config = dict(
    hidden_size=448,
    d_shared_expert=256,
    moe_layers=[1, 2, 3, 4, 5, 6, 7, 8, 9, 10, 11, 12],
    normalize_top_k=True,
    balance_bias=False,
    router_noise=0.05,
    vocab_size=36430,
    norm_eps=1e-05,
    tie_word_embeddings=False,
    optimizer='soap_variant',
    learning_rate=0.00241,
    beta1=0.95,
    beta2=0.95,
    max_seq_len=1024,
    train_tokens=1209000000,
)
Below are experts of layer 7 (counted from 0) of a mixture-of-experts language model. Rows are named router (the router's row for the expert), gate (a neuron's input weights, with its number), up (a neuron's input weights, with its number), down (a neuron's output weights, with its number) and show model dimensions 224-335. Each number is 128 + 24 x the weight over its row's rms, rounded and kept within 0 to 255.
Before each expert's rows: a language model's description of what the expert responds to. This comes from a sample of Wikipedia text that the model never trained on.

# expert 26
Description: Pronouns and relative words. Subject pronouns and relative or temporal words like he, it, they, who, which, when, usually followed by a verb.
router [ 91 130 171 158 123 134 121 179 127 143 102 113 128 109 123  97 130 131 115 143 123 156 117 129 156 148 132 123 156 119 142 143 112  83 119 131 102 123 112 144 135 124 138 133 122 149 176 160 144  99 132 150  96 177 158 134  96 111 100  77 122 185 153 125 131 119 158 141 138 164  75 102 156 135 147 134  99 119 146 140 135  71 132 115 145 108 151 165 139 129 102 119 171 105 114 151  95 154 128 159 101 137 144  89 130  83 130 114 102 102 135  97]
gate0 [133 107 146  83  95 107 125 192 121 194 112 132 128 119  99 138 130 109 137 145 125 123  87 126  88 131 158 107 106 119 130 144 111 157 135 125 135 106 106 107  72 147 140 133 138 157  71 120 134 151 112 129 147 145 151 127  89 135 122 143  89 111 129 151 129 144  94 110 160 152 133 154 139 156 137  96 145 175  98 152 148 125 129 127 146  93 119 106  83 159 129 135 138 137  95 114 148 105 134 147 171 127 104  81 125 149 119 174 105 135 105 112]
up0 [132 139 141 126 134 151 126 133 110 132  85  99 134 124 135 109 180 150 154 125 126 133  95 122 153 119 129 132 122 131 136 124 101 119 112 135 110  89 110 127 127 143  91 159 106 136 120 113 115 128 130  99 121  85 137 101 144 159 119 119 155  98 120 141 166 145 111 100 143 136 111 100 122 142 118 123 129  88  92 122 150 139 105 123 148 115 110 162  94 132 138 134 128  89 128 107 126 163 166 173 154  84 128 121 152 124 126 150  91  99  89  73]
down0 [ 61 170 100 140 144 120 132  94 152 107 120 129 125 147 131 124 149 116 128 155 149 123 138  97 105 148 131 112 119 136 132 148 123 149 140 176 181 151  73 141 135 106  99 119 134  90 121 131 153 118 167  86 140 131 113 133 139 168 125 118 185 113 114 140  98 119 148 174 117 131 144 130  94  99 104 120 124 120 108 130 131 113 132 160  94 128 122  89 154 122 142 115 151 126 149 122 154 121 118 106 101 117 157 203 107 144 124 127 145 167 154  97]

# expert 9
Description: Line and cell boundaries. Line breaks and table pipes that start rows, especially in politics and election articles, plus verbs like appointed, elected, arrested.
router [161  99 129 101 120 154 123 108 157 135 161 139 103  84 143 130 133 124 121 126 105 170 150 130 122 181 131 153 112 169 121  96  64 146 148 140 108 140  72 152 157 131 153 157 110  82 124 127 145 145 173 164 176  94 104 107 110 126 152 151 117  85 154 113  94 208  45 118 130 135 145 148  80  97 109 103 124 135 118 143 117 137 143 114 123 134 126  96 114 124 133  65  97  93 137  74 154 160 151  88 134  74  86 119 143 147 130 143 153 144 145 148]
gate0 [138 174 118 156 107 102 120 127 117  86 122  92 161 171 152 164 115 112 128 115 155  77 136 141 152 112 146  66 160  80 137 106 111  90 142 100 118 120  98  77 121 104 117 119 155 145 161 132 119 128 121 103  94  84 105 138 133 111 135 132 183  99 152  86 154 103 145 147 151 138 126 119  79 176 138 125 103  58 109 101 128  92 147 165 106 117 109 166 128 125 163 107 103 130 121 128 117 149 150 141 135 151 120 149 177 124 187 155 118 111 109 155]
up0 [156 126 113 156 130 125 139 149 114 127 114  87 143 116 182 131  85 157 169 112 131 117 161 148 159 139 162 117 134 102 123 109 103  82 156 135 120 133  39  82 158 115 136 110 134 147 127 127 114  98 154  91 123 114  72 124 141 162 122 134 175 116 151 116 174 140 105 120 149 122 105 107  77 160 184 104 132 131 171 139 140 116 108 172 101 158 142 125 118 163  96 121 127 110 109 125 129 147 143 183 147 139 135 153 194 159 180 170 109 126 137 147]
down0 [117 131 136 177 115 149 143  90 129 142 102 133 145 106 137 123  96 160  87 115 146 120 124  88 110  91  76 139 123 110 132 117  71 123  97 122 142 131 145 109 155 174  95 103 122 118 121 128 134 170 157 112 125 151 143 147 137 157 122 121 122 111 141 111 143 155  65 101 157 132 155 107  99 116 160 134 136 101 117 109 123 127 168 130 130 137 158  79 102 125 145 156 127  83 109 131 112 101 135  69 127 148 152 163 120  94 146 142 123 137 130 125]

# expert 16
Description: Locative in, birthplaces. The preposition in (and In, during, within), especially giving birthplaces or locations in biographies, plus initials like J. and W. and Location: labels.
router [100  90 107 112 141 176 117 122  83 113 111 134 114  66 157 156 121 110  74 115 157 154  97  91 108 119 119 131 126 162 116 128 177 154 135  96 139 135 117 115 101 111 130 129 134 112 181 115 132  86  73 119 130 115 143 144 144 108 107 161 131 116 134 106 135 137 110  92 135 149 156 131  93 116 141 118 151 107 197 148  76 147 111 136 159 148 117 105  83 127 138 107 117 166 162 110 107 107 153 108 173 120 127 157 112 126 142  87 152 125 138 161]
gate0 [133 161 102 151 135 134 136 117 141 120 103 103 145 146 138 135 151 128 125 160 106 104 111 117 139 129  97 135 135 154 107 167 143 120 145 169 101 129 117 103 132 116 131 122 144 129  97 142 128 148 120 164 148 128 161  95 113 108 104 165 159 104  86 140 127 137 117  83  74 116 138 162 118  94 120 140 144 101 132 121 143 161 168 153 106 108 149 126 153 107 127 144 147 154 147 120 111 105 101 144 119 146 162 147 135 108  96 105 132 112 118 176]
up0 [118 112  95 113 138 117 146 173  90 138 133 143 162 148 108  92 157 143 149 139 177  99 136  99 156 121 117 118 100 119 142 105 137 147 148 126 149  87 171 144 173 171 113 130 100 114 169  80 133 126 107 135  85  99 109 120 164  83 176 144 101 140 140 142 112 124 116 137 156 125 138  89 135  91 128 122  74 147 155 150 121  77 121 117 118 134 113 107 128  57 116 140 117 115 103 104 133 180 120 138 110 146  93  84 102 154 123 115 152 159 113  92]
down0 [ 93 146 121 119 113 141 151 129 123 109  95 126 150 109 102 153 124 147  91 111 123 100 136 152 136 125  91 124 115 160 158 213 130 118 139 133 130 174 141 141 147 146 161 133 116 128  88 126 105 148  98 174 121 102 135 101  68 136 105 113 152 104 142  66 148 115 154 139  96 125 100 107 129 120 127 114 105 114 156 122 113 122 115 155 122 148 122  95 125 133 152 121 112 126  99 149 114 112  58 106 178 129 145 132 103  92  92 133  87 127 140 134]